Weights of a small mixture-of-experts language model, trained from scratch on English Wikipedia.
Size: 8 layers, width 192, vocabulary 11771, 12.7M parameters.
Experts: 64 experts in each of 4 layers, 64 cubed ReLU neurons an expert, a sigmoid router.
Training: a variant of SOAP for the experts, 4480 steps.
Below are experts of layer 5 (counted from 0) of a mixture-of-experts language model. Rows are named router (the router's row for the expert), up (a neuron's input weights, with its number), down (a neuron's output weights, with its number) and show model dimensions 0-191. Each number is 500 + 25 x the weight over its row's rms, rounded and kept within 0 to 999. Numbers have three digits each.
Before each expert's rows: a language model's description of what the expert responds to. This comes from a sample of Wikipedia text that the model never trained on.

# expert 12
What it handles: Place names, geography. Geographic words in locations: compass words North, South, West, New, plus County, River, town, city, Park, e.g. North Carolina, New York.
router:492527498468480520530485537524518512515489495484477468495503500470478484485451539541474505521523494476515482486494518485481498534472510479512495481492483527462474492505496402533458500509514443515485525505518517515478526458523472522449484465489482516493493487512478529502482526517480504516483478492462529534498482524518498491501530471511515483496465488506468458492470489497482529487526557483514520478577489523497489518482496487485511453515487504458481494536515499505431512471469458494480506477466487522452494489426496523506516514511503515526510489505446540530517511476480483511
up1:483512499492488538498510469458518519521513501517525491529525453489515518485514508508504521512500488472492464491471550494521530469514516482536478498543469481477524552499536506543467527550458492529499529461506464506499486552530509562481559480522479501536482532492491484472495470477475483532499476514457538531491548527520474506510502474509501519471492483496499510489499506511544490481499464509507443510528500513547523447546494507502480467501460523517516454465508541506483496501494488528494473484496517504554504499498490485494491507469442505472489508456479511531477549518519496498
down1:498521499541493523507526477516497474478472485487496472475536496493478509509509487514474499499482495509485476480464479527465531486486486538565483485466476540495511530515498461468411532512523509480555521486525483446503480497536494475472491495543501529481507517494502510504480502503449562544552492463502495535494486514497469449450510510490485449493476490491537507484459479501518540519492542510488484498481491529493473504507475529510485489494528508500523498478549515534563518497487486510482475532490485506488516494513464533456492500523492529488478544466517493511554513527504493507
up2:441462462481477488498483494530479448460548550487478482534491496477519487523509514497488513464495523500450459460540523506506487536505549486477476508496498526460465503507528513490505495540531517491501509464483487520513524520512481526511489507507533472493521542475532490481454477500493466483550510524510475516506500508524488505491496480552447498481509545501516497481518470460486461480489498461515495458517465465568501506555483508516490477508476493507520487488438524503502541538491488484499514534476521501490462510474477497467509467483541513512520510446501501521508509466512507482
down2:478474515506546492528509482510528515493542555503453494500492482537540500516548472497537490492463502495500493488502484529499506529508539510523486507440463516508522516464467493491482519512517451493522496482529496470461501504528468498495512475494528469486538544524464525517478475482521490514534539483453507487489454522489532505494423492501490514491450516528532524534506507507487492531553507500538522491472521467486496465496533524471492548479503493499514513503532503496489492515550511469477471487500503474498535491568496543475511529461530487532528491498503487453478501477513505536
up3:577484527533441462518500465483512498490495476483493503477481486479448516490461497495515511515483528506510522443506534469497527527497533506473529494499500477501536488499514514485488508547488475484493506493453512513487554476522544492506556483468491517484482514462546484503544508480481529496482465535470486462445511536455535482529527516487481552450516506501482464523500481457519517508514504495529494495484532512462529516516486498525520461495502488534497527524494526519505524513501506454497521477466472451518493540468497520505504460511501546488466490503477538503520498495518509482
down3:473475486495537465501460530451500501492471474483467532507512468503435498496502458512503525507540506499529524509528540487514484517462494518527503507510533506505485463531489503503494475482505518484453492538518495501456437507487452458493537495502476514475490554474477506547499486456529514497495491559517522484475470500517500480518547510496504467503546491489536497489510485488512497446462516478517509556478508527491503531474494534535518501539536539513526535491527487501517443490513511523490510503473512500488511503469512515487484517514533505514559495527516518550512454496529516476
up4:437544469474482489506498501497509477502498520479490547522487536525545501475536495473496506510518512491474476465471542508503507485505486481474511480534486540492505516483494523503532526494585526498492471490519521509469534512494470529486505476491482488525488518490474515478517477483441502478511494474490504515472475465518473514472554463497531532517499459505468511492471476520474528484485501467498509527506439509504491501521466472442479462480477479523522480513492514504474523457515527507493461496503513466455503477440527498454496513461552489476508537482521475475503524494551475483
down4:522473520496511483488532485459510519485516493526501531550478479511470480449485478482518492519474469495507498493486479501477534501502518495562548466512508462515484501442486458539497527499475506534506510498484490481534514481500509492497480499476526492480509481500502459538491506504471576473516487474514510500503497474529475540548475485503542464486459487477470505488474506497463502502491493516486473518387505552460467493503476497506494517479488477543451498519461490525463529467501495501504485502516519455495520489529495533470515461472495506530458477489504486519509514476503521476
up5:534481500504509510520497533519525520511443469509501489540517504502540502557483508519518471493482518465473516542492508475493507494445522475526492483527461537474478525473516480471506541531497526475470486488491464499474476458510485513522515505521531477483482562552487557517475500471518518502464577499502514505484478478489500484513531474481475502508491481462493504544516555478493495468487472477516522525534460546523456501519518475512481521530462502547534514485488464517521519527483471510524527503510503506469497519452521492490477498521502513542524496474503476446487507508488506522
down5:515514530516469481486513536518508531502542499534556494512481537483458481479528468470473539496535473493516469454523519523494473472478515505547514512469465493453499494483493514489544465537499521477449487472455493484502488503475540534526522536554483503485474475519488491505508480481498539470517536518508483505513562498485530543458535502485515510519470491453512474535502501512531515492504477508501479478485469497505477508476519464479515505484456507467513435488508512498467509553501528548497495497516521526497494495468493561519495487484519469487551518500499521497514492503523537508
up6:531509487524506513508473511517496513543456493528541514494459480503514488503488500477531465440485519491483540521513473530496528523511518514491522497563505507494492498490519480513464463467492471472522480497516468487521517493501513434472467515497501512491499508525473490495538480532529519462492481514512511479476494519478506532502532463463489499491481537502469526560452546486474543526473525484477483538507497508462448493487465468505519511484512469467457494499490500503452497507523489511517503507453486507476487549493454524461543483500494508511460557469528554511504519466496470521
down6:514518530527491504489503521511546542495514483493468524496498489499459445438481507512544499540493494534513516490495498496493505484499488464508486516495491530466482499449510504476475510479527487487525494533447538488514515439499520526486459508513555520500471514514486524507478498525474536512515499494540503555512472493508494482455480555507502505491484507487502489580522553513469501499464531547496478548523517515512539482472477463518512479519468498538540490463440451504524509499485491488503468500514531493485451494494507512503516470495482530491523492483471520472484484488489475463

# expert 54
What it handles: Punctuation and prepositions. Commas, periods, colons and prepositions (in, of, at, by, to) linking clauses, as in may refer to, Headquarters:.
router:507533505519470523465489556491505529496507508517466469501505548495441462503480543542485479507503510486488524497506495494480502531531497485562515503474501506469469488519496467538469456524511455521488503475526516513503506485523470512502481465488495463499483480497463523497529501511499483546481480473459531503526479519501506495485540484441445527507495523553476484449475461533463489505481532529475537454498507500472450491471525560506503500540524487488479496516499520536490523464456507526474478496487493530519481521484504496483472494484511525531495458554497526504506530503486512515
up2:480490510527495511487492474463499494518515502536501481500487521517463503496450524520488536516505509528481515446508516474471481518496488535507506483477500533476528491491503555529467461494498442535488501470503464466486509516510512486528496468516471502474456535465524510527531501511487495479451501512507490486509470501482446483501479438491510541477502452548532472471459466475498513486464492559525525499509522463500535497454512540492494493475462494519480468463476480527447541540503525479486498521487523516498453498526502500485517473518522474488498489524518544553467501526494487523
down2:503495455472496492531472453498496498496441491528496469521501471504535461497506538527512507467517473474545495486503525483520503500521532515560524502491543464476482522520471539487480462517507504482514452514536450489492501456473473526516520472558531535523497493481493480471513512487529456507489491464511481527527469520516484481496507448487505482535527494513483510464522493503491504487495500488453508453481501521453475528485501485536466518486469531463506500464500461461518452451495517502468500520494493469528517513516467503478487480499558514496492504540471459498495477541502509474
up3:528495505474557501512523509473505553464509491467535470495501501477532498514504506471502519503508457446504466488493532512495497473548487543493554525474471515515505510491503505471481484531489532485521489477468492476479492487488482513506470504428450489508486476496450499507523433548483482490532495488508487480503526512519525489518483509482435486502502480505508513491483477493558536538469448519458474513477523463530524469481449490508476476493476479459516469491522471519519501484495518499491487538476504508495457541515503477519484496476503509501505520506516468438478508514482479552
down3:497512544524534462527510489519507486524538532490476506454503484521528527462513470558508494507459457497483513507477534481469524455518513529509480528515522476457487478474499548543538538496487523476486467480474497487440528502478500479492520520552499519541527513475488516493502499468521492541480471528497475526502490514506486528497491533484565523496489519507549515470465488507476501526519494473523492484532470507470531559508520536518530526553535478487493532521472530519516468485492478526515475479472502507481503504509516455483505467529512540510473483547498520522480492519500496489
up4:501507517497516547506493516482502482458511539480553563475494534505491462504498484491505527495480493510484511506482521512460466508483521488459487543506536500481489512458489458479527490514504452476483547465482503493476544538492509532553535547510538520521518511457494471531525481514520496520481490509515554532476485518546504536506503491472520521476488490466485474521461505467558477444509517516501525490476492525486491524540470504506542485524495525547525495465530512473510503497496493480532544517532463463498492482492511520536490536495489482515511487527487502503484512556484523464
down4:516523501487490514520505451462528538522515516526541495479458532522484499481513491491495551483494457464499523481500491554489521471519476469532494511497442482472504541458538534508509511488497538501446493511481510562493448488514484471523451542457491535502489514521517539488526511511500509523536502525525450497492480497492529481523524497512512432531512516472492533501480476513494488492507508493457519505451477492500518488462518529494531543533502482479507506506503475497483487479523488499456494509486521495443485499513475489434493489525469539494482522470492487471465525481496524515
up5:458483511474526489511498464489520493504487515522505501495490482459487474514506525475513497463525513514504513511488482489522531473459475459476454518491467479474521447499507464470510499518528487467524477516475470532538487478466516501481467478532446524488460527512523476492499486527495518491498537475484463517528530529457491518534491498489542485481507544485533494521513514490518496446500541539466506489457499448481521516432494514482502465463504465487501464530526449549511508458503472506517479504546548518486478524519510505478505490496543501474503469483481513532477539500538491522
down5:498525454544493478529496527489557504497496444500515502511480517547486494493480475539498473542501484493465501477499520504534506519484496482542436519472486525466458496486518507508506528452520536489486511497523515492504462515501459476514499477472499512529496481537478530461486515516514512505481477485498491449471488519483490535441476519516510527546533447488492500506515514483507519557538488501468471492503486518464509482526499526449474501521526534501504525488497466485482459471469478497498504505483493491476438463503473516534499512501447531507518532526493471471490459524446502481
up6:497501462523535502519478482452463518505479479506492508510536534497485512533513504491477563448512487489457526504505485502489505517505520506508511533526515520496488464503479511476483495500476499478468512459509446506440502524508487529529524515511515525501519452527490482461534470503492535510533479522535501474463519469525521514497480521525534476535534495493526516475533425530511551471471498496526502516494476505527518536476475522488539475463478494489458525509512501485514462500497465504509502504518541491513454460541504464506447446495500484474490485536524501516511489514501441468
down6:469496518540533512479507531556522488440500534516529488520478520489538505483497498520523471511535521487520523426485544496493519516515502494552500486448499469510495487451504518498526483503501490478479514528532469486537528517492499468468471478497497502484517535484501523474468541464496487470512499529518482507553465459497462482506457450464506530499523509505526503495484498478498495510460494511517479570497496482497501457496503490521493491542458512492500491467483480490491514488503492522506514479490541546475574535491522512501549523505505509461509517477469485488474510481562500506
up7:487492534511510513486514510470498461523498532483479527504503477506537485519477507442563448472511518478492533542518475471517500477459503541447519469501479514480510518494535473504519468506542465476456460502494532534511489479518496436517521509470489519526571505461524493502487491498506511468516480461490534505470483505477488518497495534513496513512513572471449471513512518480509489512499460523482498490474453513495508461491524471514511487516468497520461477491496486483517508471464524522521482489537509524489510477494497536493523513520470511481498453432509483521516514460467487502
down7:502499469481528508519530486542498515496504528535497533504498506474470543499518509472488465506503479510513488487536491514507495508507524517564513515505509469518516487460516501503481502508508477518560481476495510501486559537496508543498460497505524446492455521520509517487513536513505484485503514493474507480530512456497461486499525485521505496480453487495533508538472508520546486531472524498470554500501545470502552519544498495504523447495499541473514507508501478482519543488509514501488490458495510448509569519499477534545497440474528458558494474494548499504471532471511507503

# expert 42
What it handles: Taxonomy infobox lines. Line breaks, dashes and colons in species and genus infoboxes and bio lists, plus taxon terms like species, Genus, -idae.
router:520486495458502512477467552513496546469483475484469503491527514470495485492488532518472503519482511469559529500539534511492481518548492460521465491457476546479509504525524519530491468504429520492507494497503497488495479450499511511528482450448471484496461488494447519519506492536475492505477501519483547497482508486515521498514492519495473506486454519513513515484535462547491466509462507539503507447524449495472469512497524488521502451550519513465478506494499505521469468468503495520468494484494511481472457511466498499518509516456505485484512466544487496510553508496474484522
up7:448505459534534491433498503488546487557497469470517544502507512524529489516539491518497482516481481508504520527491530522457477494534529453505485490523519504484479492468485499518430518509466485520481527497480458493527499525515507493474498538483502526473503491533507517523557458513517546471520491483470499502490483543471473553463485470529506459515496505502488529519523527480498473467501484524517463511484499518488480481515543504489523506503487468503469556464554500490495490471521483486520527502492459501490460514512512495507512509476459458506475506504534469493497432507483492487
down7:489524520519485495505465504501490515470487533525514539538515519479479483497537481470505493506478505467489505551496462485509552462491525487455501519504522478517496502479493508485469470470514483481454544487534505511482486530479527543529473498505510505476572506486467521524505475511514512552526480508444460519483538472551532479500510500504475516510493537501524495521501478479562521497497522520507480477536474482496476509543515494524556538478488469515493464549524494534544478525512495463524463520480544494487455476483541503499509496499516502530512499545494492494465483473504514449
up8:506516507515544507505489506458501484542471531504469483518464517547524499445469486526521498495520511497453515520529529467474480506502501520552460489504476520513537528534514472477487489536541529534540499518491498485510515521545531516534509500475487566478515438485545520489515498548525491510517507548520466526494472470517479489537501485435513502489500513531491525502549458515482503541519495507511505472502503473509514491490528503498461500487482458480506483524516483522464486458552491491490499532512507488471519489482494535490550469460482480484497456487491479478519502494536469494
down8:474483467518499478434482517521490493486508513508520508479457471543526508510498460464513461481488501467482466434477470534518487512524489464493530486483512489488522534453498469518465491519521482515530509515480435529549437505482505500492487466517541490470463497501484528530547466515494560514518522499520525477558507510501492497506542482503474495508505503441528490511528523488507510503467469472490475494482489505447481511511534479490521509516513512509515501488510501526464504542499482489478510509543493504561474532495480506528513517476508469501494494467506489470470481461493474550
up9:497493510485478507532525527539480532482524497514505560489466534512522477487481522505498481520472497482520455503492531488491528491464490444547500512476519517509545490465535494530518480541437511470493521557476465480504507506491523488458538523508440486506467521518514543543496536467479503489468543539507507455507492482490489515537494457486523481528513487501494514479529548475540484532469481482464502489480504504491471472475482543463490491496493464525491497499507527532481516494449485512486487534541526529478477475489506491480527502484551486513498536535507524473514500524485478484
down9:467495515463476546455486489503513487553510481488511466474538495493507494530506514534516471516490499523497513507489498515497497472528499509477560470549513501483525494513474539533509486490507528468506547503467431495466483480477519546491488506542502513447491516484469491502496460468517514525527473497511472519470534479443517483514521528494498518512531521461473465484473456469474500501555526518496494453479500494451538503503465514513516526468495495498505479462470502450517468497509505487499449546514492443498500521471451540484491474498472493502500457493471486482513495514491516503
up10:495489503516505477488478501505514513462502535520467530522476461530513501499519517532457515458506529501536517502502495507477473528536489522527509513505517531439541476499489512544490473497491475480502450521469492486537456477531530513520479486472528499469489490490512515540460543515478484503464551527536518513458512470552477533505487512500511510450532504487502533518527526559500504496512458497499498542511481500500487524488514497514507490514479487522477471546479519502494525561538475476521495496444466473497466480491527454497516478463526505511560486464537484530530493509484485505
down10:462516483482521488503477496497511489520521486506481507536506478507522488458488492525474548510487481512549447525538503505492505509476483522467498484463519500539456564559512471513505514514522488511508530543481493512512504533524526492472481545537472529536532520496506509459487531491513526545479510482515471483520531517502488505476489529517559511446529505504515521520516507461528513531481533523510476516507525553499459499556499524502484444456462506504513493522509454498519495512492490452532521557476458504526505478508503492502482516497464477520502458498485492471549507520493499478
up11:478465493521527490496538488475507502494473512513457518498580459513492507505504504509520505493531563491531525493491481527496495535544458525522434489507525476490550527488547500479512495460481544459463481496467542507501523506501482526501527468504519470543513494459502497524507479468478493510507510500502501512519510510489523498500528521504503517526499522506515524477519508455487483476536486510505542493493532475467529480508496517577521466554459496485517507488524506499455457516503481481506526524536426505500522484516486523531484471523526490532541508524497502501486544527476499497
down11:456529523512487571532510518493498480522521461483481508547521556503485459513516515489538502492504518506456534491482496473499482539508524498472504492414478505510534448506531497491494542514514496480482487495544482490526485507487473528485474494534507495477495484504523491473543534518506503527529504519475502477502521488491511469511463488491502519518528507498540511482467505527488497464488526529527493489498503498505466506530481490509500472462511532500470529493506536455530497519477479519497496475518526507528526435469466518448512464513490489519485521529470564547481451519494499445
up12:490500435466512544494486498496486537517506516539498490525514483493480480521485526468458515484490482514480517472490520503483504530480447440480482536439511507492474490478482506542535489527454488504476478518486494499518499506485507522502481466491489500469481472535459497510513503502444468476475488497471523476483528477480515513506496522489512534481516489495527512486510462483549528541500499538508498486512477492485503486467543503509491494516498461460518490472481506499497526504539517523470517488527499480509458596463497514534540453502492504499496449488518429505527527506486525449
down12:568481482496501515509526503486466483491466503534528503511523504508529509495495487519539470412510480475475555481464505534491534503491514479479545505447486489513511452481484471500480470495494544503491502513453485503558513497501537453503519507462474529483518474493515523482546497469551512495526487525527519479553517517508507471504486505495523497475475492471491510511500482529523468519512489488497475510489509506510480505515474472516506516508560502521481491472503471532522492474453494521481501503495505517500492423561555523450485492500505541494477541496519520507486536520508513492

# expert 14
What it handles: Prepositions before time/place. Prepositions and sentence openers introducing times, dates or places in running prose, such as in, on, at, In, from, mid-.
router:497531520494487495466516482466520536495506503514455510471550517456506478529441519516480511572496504503504526500507508477497511511482502515559504508518528489511478485547481478484511500493536463521492506509534476499495507477523500506473449507511507476474491459477439555539499498529486501553483501504486537484497508539533466475495506479476485509525479530546477481491498503502437487526474552502465532465545480503502485504486535506479511487510533502431506509529501516519521481450487509492467489497488479520519501525497518519492456528495539488554488465508459531503524524511500524510
up1:489498466514489520511505502484495480495443524514507494538500539560504502453558490494495484477526495482505508454514495488510532456503512520464489487534494528511525431493516480483516500507482519508505476476514461471526491498467481472475551512515510485460526464483488476481507467505476473486482505515510542482508500535457508465545439535489527489533491483523515489453482485476503456508497499494504553533453466513502524542465504497499533464515477461498448514513493503511492468494518464515506515523461500489463505514520507522537477442462505497493493508490507492458510510512442507474
down1:482517486508497475488500463462469538482490512479523496489541503553526496494478492449451496523555508558518499484482531460508538466464489518579512492481542491517451478482492530500493503522510489483517504521490466503526535508492444499538474527581520503503503468488505519493488499482490527513531493524507516539498504473504503523504494500472518517461514502502499512535547503443488524480482495482544456505493491476490519526518493494493486433488485511492509501494486516465457493526501502507498465468542520480482542485517482499469532529522509484508504536534519486467496540536508516482
up2:478505518493509516488505464491515504560484472509466486491496503499488514520480495529501534501503484499519449451490454498495471475497514491496488513489509490514515502446466502544515501531485484481511457535505503528514508523478490510484503537494468511532508472537456505500531491503494496532493485483483495502447495438547521505496513503498438526502537491485491523510570512455500461483506513504493500509445487489510524531497433462541479474504506543517468498494453473475470509551506468522463504471505534462501523479501473541536449513501497552508526511516508483472477485477503450500
down2:531539507501549476493509476537512511471514490510508489481499539518476495539538483503504498475499525485461488496519532473476530452509467502566532478529542423520496540523532513482476507488558519490496517488466465546468524510485485460506556493485491541485508492523503538487512508491493486510485450515470472493581497481501541489515499506498482497480476453506517492485480531478499499503549527518501472501473484471530514547499518537519514509527487515474515461512518474504509480492530494508490527484515511534527441462496514488497469504490475552505523512519522532510500493502505477523
up3:499523490526498492507517472491534502499480519482483500510523474476506461446495488504534499504548556474487483512514524519490502514475481537496521517481480538515436494473496494515553517497486508495505528483440482491526593493505505500491494536491490502498518475492450522510517505525500499511530482568492482496525508483546506484505521430498509504502500502485494487497463482535530531498594501497503513516554498533525492511503498492502475493511543487523512448536520487458486527503498510479462466524460537519491512512507505494464469502476531514507499495509456496522514496552519475486
down3:494514489485482493560496482496552547504517511545490499472511522474481474488468498504460511532489481489467508537519475469490504499515492514500517524544482485509529500464508508512487477523502487501489511440508517476470504515514501529512510470492517543464506481458510481547502460497486539497457491528495452479466500473489467504453519529474480501539505477503514510462555551473553450504495538470538527523501498505436525489510476505494519494493482508488493474493476451501524536454473480483545513487488507484424508523514462547524500486492465461500517503507507477491482497497515497480
up4:510503507475486493537526524529506481478507496508511515519461497544514465521504524486500506552500481495497464523453493467487538508479511508450581516513500496513502478514465480476511487518533475488542480465471542496538521503482494503510464530501490498476516491499541486513503472477517537529527503500503526465520496541509501547495492530520499492457551504487519468488483517519529477498534549473532476515538488542469468481510467505462541445531489537494509497507532486531490476478494466521455453488509501501491475534492458486514476486520495484540551509486483515530469518451530513513
down4:502521510517505531473466516489489503512480482470437494508489544478525519467496488562512538498540509507496527502492527551521517481531469481443496518478485488496494516536507506476517522508499488488465543517499483514509505494478447480482482505467460470487499472466504505493481477508513499479499499502493515462541527513472527475534494492490527500489490488475495509493473519527504496504478486507507522543505539463506502463489520524469476518505530464527513542517519504514428500474449532493487504499430572466481517484484508549449484444496491474486480506533511517448512476494465465512
up5:518532489499467452439452516526509469516549494442496543524516504502487499522498501516490498499535476485488531503479496517490462481526509518488478519480519537508471452462477474495481489503511491480508523517505497472458490503504486473524467523464550507511505491488527522533504461509532521471506477490512475492502483523500491519485488554500499488530511485469484509539504491462524517485508513464515547467486515493507490564469502525527524478521555574498516491502469511525531490542498476499515485537582530501481521513520506523518484530478500470503462494489488518478486461468466539480
down5:505496493469489476501498469501486501518454490488508489571506542501550537475504470476497503497496548475525492506471490513494528539503502498546522514489531448543569574510532501467509453459525515488457463505480471473508492505481533483526504463480485536492533466506503485495518466484529489491494484505508527477481527509528541508487463431480546519508524498494505482506508461480470472490508523548486453526482494537540494535512506477516525513524478519499508474500486514493510493496509506516489471538490487511524502525533549483514479435511515486504487455499476526490502493515497515495
up6:457464519512465529463523547487515521504532512490502493491506549499522526486500495535493494520485504547517534485522478502513483449525482507454493508543507530524520481505493487506489474513545492505502487493520500500558504478566535475499486504480504534493455501527488466517513495523453499487462524525485529514467512435467498524514449487464500464503469506497509493510451511482519450515481498500496491512474509528462471491504481509559514503485490475534501518476492489512467532521477469491563498483496470468487505544522478541527490537543536503493455485471548499501511525501527516489
down6:490481517470501511503514505547498507480508531504484511509495515555521520503498474543455507493514493471463489506484439552507508463480523533519551507508483530504490543510522509471479500520478493487510461458524511471482518498512471536505522519479432537476562490518506499507496506456507521483537483485469514525496513518483499509503512489436495495476529496487496503522514452517492523508505484501491472494518552513493529563493509492482487491507534500502500512467541526473508541541535518520512538481531513473475514536491514443505493440515478513485443503511486475462527500513449531493

# expert 17
What it handles: Determiners and quantifiers. Determiners and number words opening a noun phrase, often after of, with or a period, such as the, their, this, two, three, all.
router:528531509491512508472505516483524531451516525499492486491502558470503515510481525503490454509527507461493511496508530481502466507542524496537494471472469514513496486516520473509504509466515507494473541470533513526489503480497458498502459479525469459483499497529496516506509543507456495545526515490444495482483450537529495459504514510498477495507450498530514431488520493531447522488480533511467532462523492495500489458478501515507520478492514477453491530507497512508523522466504485460486482475457523526488526463460550493510481537484498470489477464477473497497502553457475552524
up2:474543479512491527491486454525546492487489510535492508495511492528481416495533454529535524516528543496496507502506523522499487486487492513496509496504466463511420471514566497508511463470500515514507495474471519487504471487468487521500492532480506494491499452471505511524446505467500530529465496509508439513498480474469505479521538474505532475527545495486473510470503454526522527473468513502508523487485504479529521521500452484518530466479501458509546506462538499532519503502531524499530486504471525498509491451458511496477524498508521471488479540491532462480513485507499489503
down2:501486498504513498456511471527492511531512526469449517457499502501474470492490520471502525501478481528520513476470510500524542468473455481509512540527488487532474484509558518471504505512478499454491489521449485530485517529497498459540521458508470518501526486486549497489506476470561466473476488523482506519499526510529475562479463514510479547491529520503478533467522495531489507485506500462510477514471492473495497489486496514494536498483463507531487544478463545512499427489514520513459520524515495475467499463501478537537470474508493500513499538526540536500501492545504493462
up3:518512503501486467566490501503510485505477527518481460463503483495504514498530487509491505498491514470495471567485473476477529504499498485523446509483498485522475497517518526489521466536495523518580469523474483488487513526479482500456496503491408539465497512512512481500509479486495520476497449511493520495496528476504497479511496502513460524540467489504500487498478490473501476528536507529494516515521508496508515493526509529504536503463537502499529468473504506503543466507465485453513479481459543470465557500548513472491564503490516535493483521450508488466478511486523557514
down3:498518430501492531479472510528485489545476547539532531523480485494508529489518450487510537464535528517473520538520472490496479537538544470524478476496458529440527477500482478504487479533485475499517511469511507489460489491488488499505514507512489472523490475495524468513477486516517494510476511494493519499485528560546496521546495450477478516454490542498519464483504464446506516520505477538468532499482476514498519514459452477558507507509472472465508505477499530460472507514543481475516490502504510536479510521498508479498496536481492443466498477481486505501507516527499497525
up4:475453494486529485493461498546461492493471530514503485511502495518503495505520523509537475477501496506504507507514493498487454547513482547450515534544514458494510479473479501475536482487523518505538508520507508531475492444506494470493512566506515432521505517546504499501470530453480524506520476488503473466520459504499517531517536443515486527543477496490542552474498509493507515464520491478517513470456526530539524523494507490544505472511511510464497533481514489502479525522520464488500538526507481471512498481523487531488497483514517463503505489512487476541525550531513467448
down4:510479478484525492490536518501483480491501476530531529499502458532485505516500481496503506531521532527476530525501480508494485457526484491408505442488469495504517513480550475568512498466515485533491552466503499522481486511512491490492491493497514479503486492525524471495515496479492537474508521502464505498507526474471483517509552472527535524512537514516431503476500526534464497486509531507458478474489503467476448506548524489493518530505473510533506463501521508515532530460522489538459508519508501507458559495497520478461518525513462452494510498485483500470489513454477498524
up5:526455519488497453520483467510535495498507521513468519457484452501506494499476533504531505465541511524468479521464464494513476528488477458531529518481482493499516508517517488479503528522523525497502484516484482496517526486502502514546496520475476522543505462463500498521488511475512505461545496521461468521471455523469505491479472495468533482500526476483474494500551460492433494527517488527540490531533537464503467479439499548468477536499446516486472506465480523519490499524541478487508459488499527512502536498519517512520486545471494470495490507496495484489500560479481531523
down5:469528512514500486495482524500466490500463463480495532544509549493504511487468478517523491538510533495486525549507539509516487496501450499440487499530510509518489495527544482526491519521514478547480500474514509472487430490493521453495487466485556433456468503511520436492491469489473493533498497519498521518471525502526483490469514502483505458529502480521485502514475494477512534518500509470479512477494485499549495508525462525527494492531489484496527493523478490478539495531497480567490535502505481467456489535483473473508455517519502506524475472540487537496480472498516455519
up6:505487526466495498519515503561499514509523525534473498507533505494480483520490515511531518515526487535495467477464478495535520497509472480492468525520493443502531505458526492505486515444549516462527492468508488476499482533504509509496511500509485513516489493474517514482501510564501460457522505474468510574536497529471456504516484527470458530534502508512495461452508477470484525473516502512515496479519550472514480522474490492518522544491482505522499489483504490446487527490551477518476483501499508483505501454548514459549563483527493471520480520510537475470474486513468491481
down6:488506474494492540460514509479520509465460515521527483509522493538516516502537526495545528521499524472509524514465483516505499497518499510475534528511552517508450498481532462498511419541488466481491517506535489494526514487511503488520447505491518481509494537550468499473501484442491508490519484527506483452517506446481493503532513522489507424519507480451481527469536501524494464482481507511494554494515484464491499477527488485507521499513444508497490498542503490490490504518461458501503501511496478506469512528500503485452533457447552498500530492522506466504483490466497486540
up7:490518500523501487534455484478479517512488508490534484518512451521474490498540510517511494473559460480475538491514522506528481469530486499488499451547558485517551510458504530501518476497485516465489503486511509515493505445511475491511469504521511510502531515537482513507502498516482471480508485510521492512480505521503478518525515542555539523481533498481519518503452513504536508542494475500458514527502500507488480503560520490499486448481505489523507475459525497432536510528481445470531482511483449473491529481547520485482482490503541517526495497518480506486514481448432508500
down7:529490474508514517505499491514477481515459489515505518466516514494521487508513524475507478485487495450505485500489483480522485525512508494431483488477516518487513467491485517518489486483533469561509523483489466474515535515499480518478493523506523467473503484502565471461478538538466493521510494495488478475483482514537505481528480512513431458467464521475482489470501496487502495461530523499495438439457497499489476514464483486532521506537464474467478494533523497514477516521534507510518504466485506523486591477495499479546467531497466463467494467478524488502501479525452495493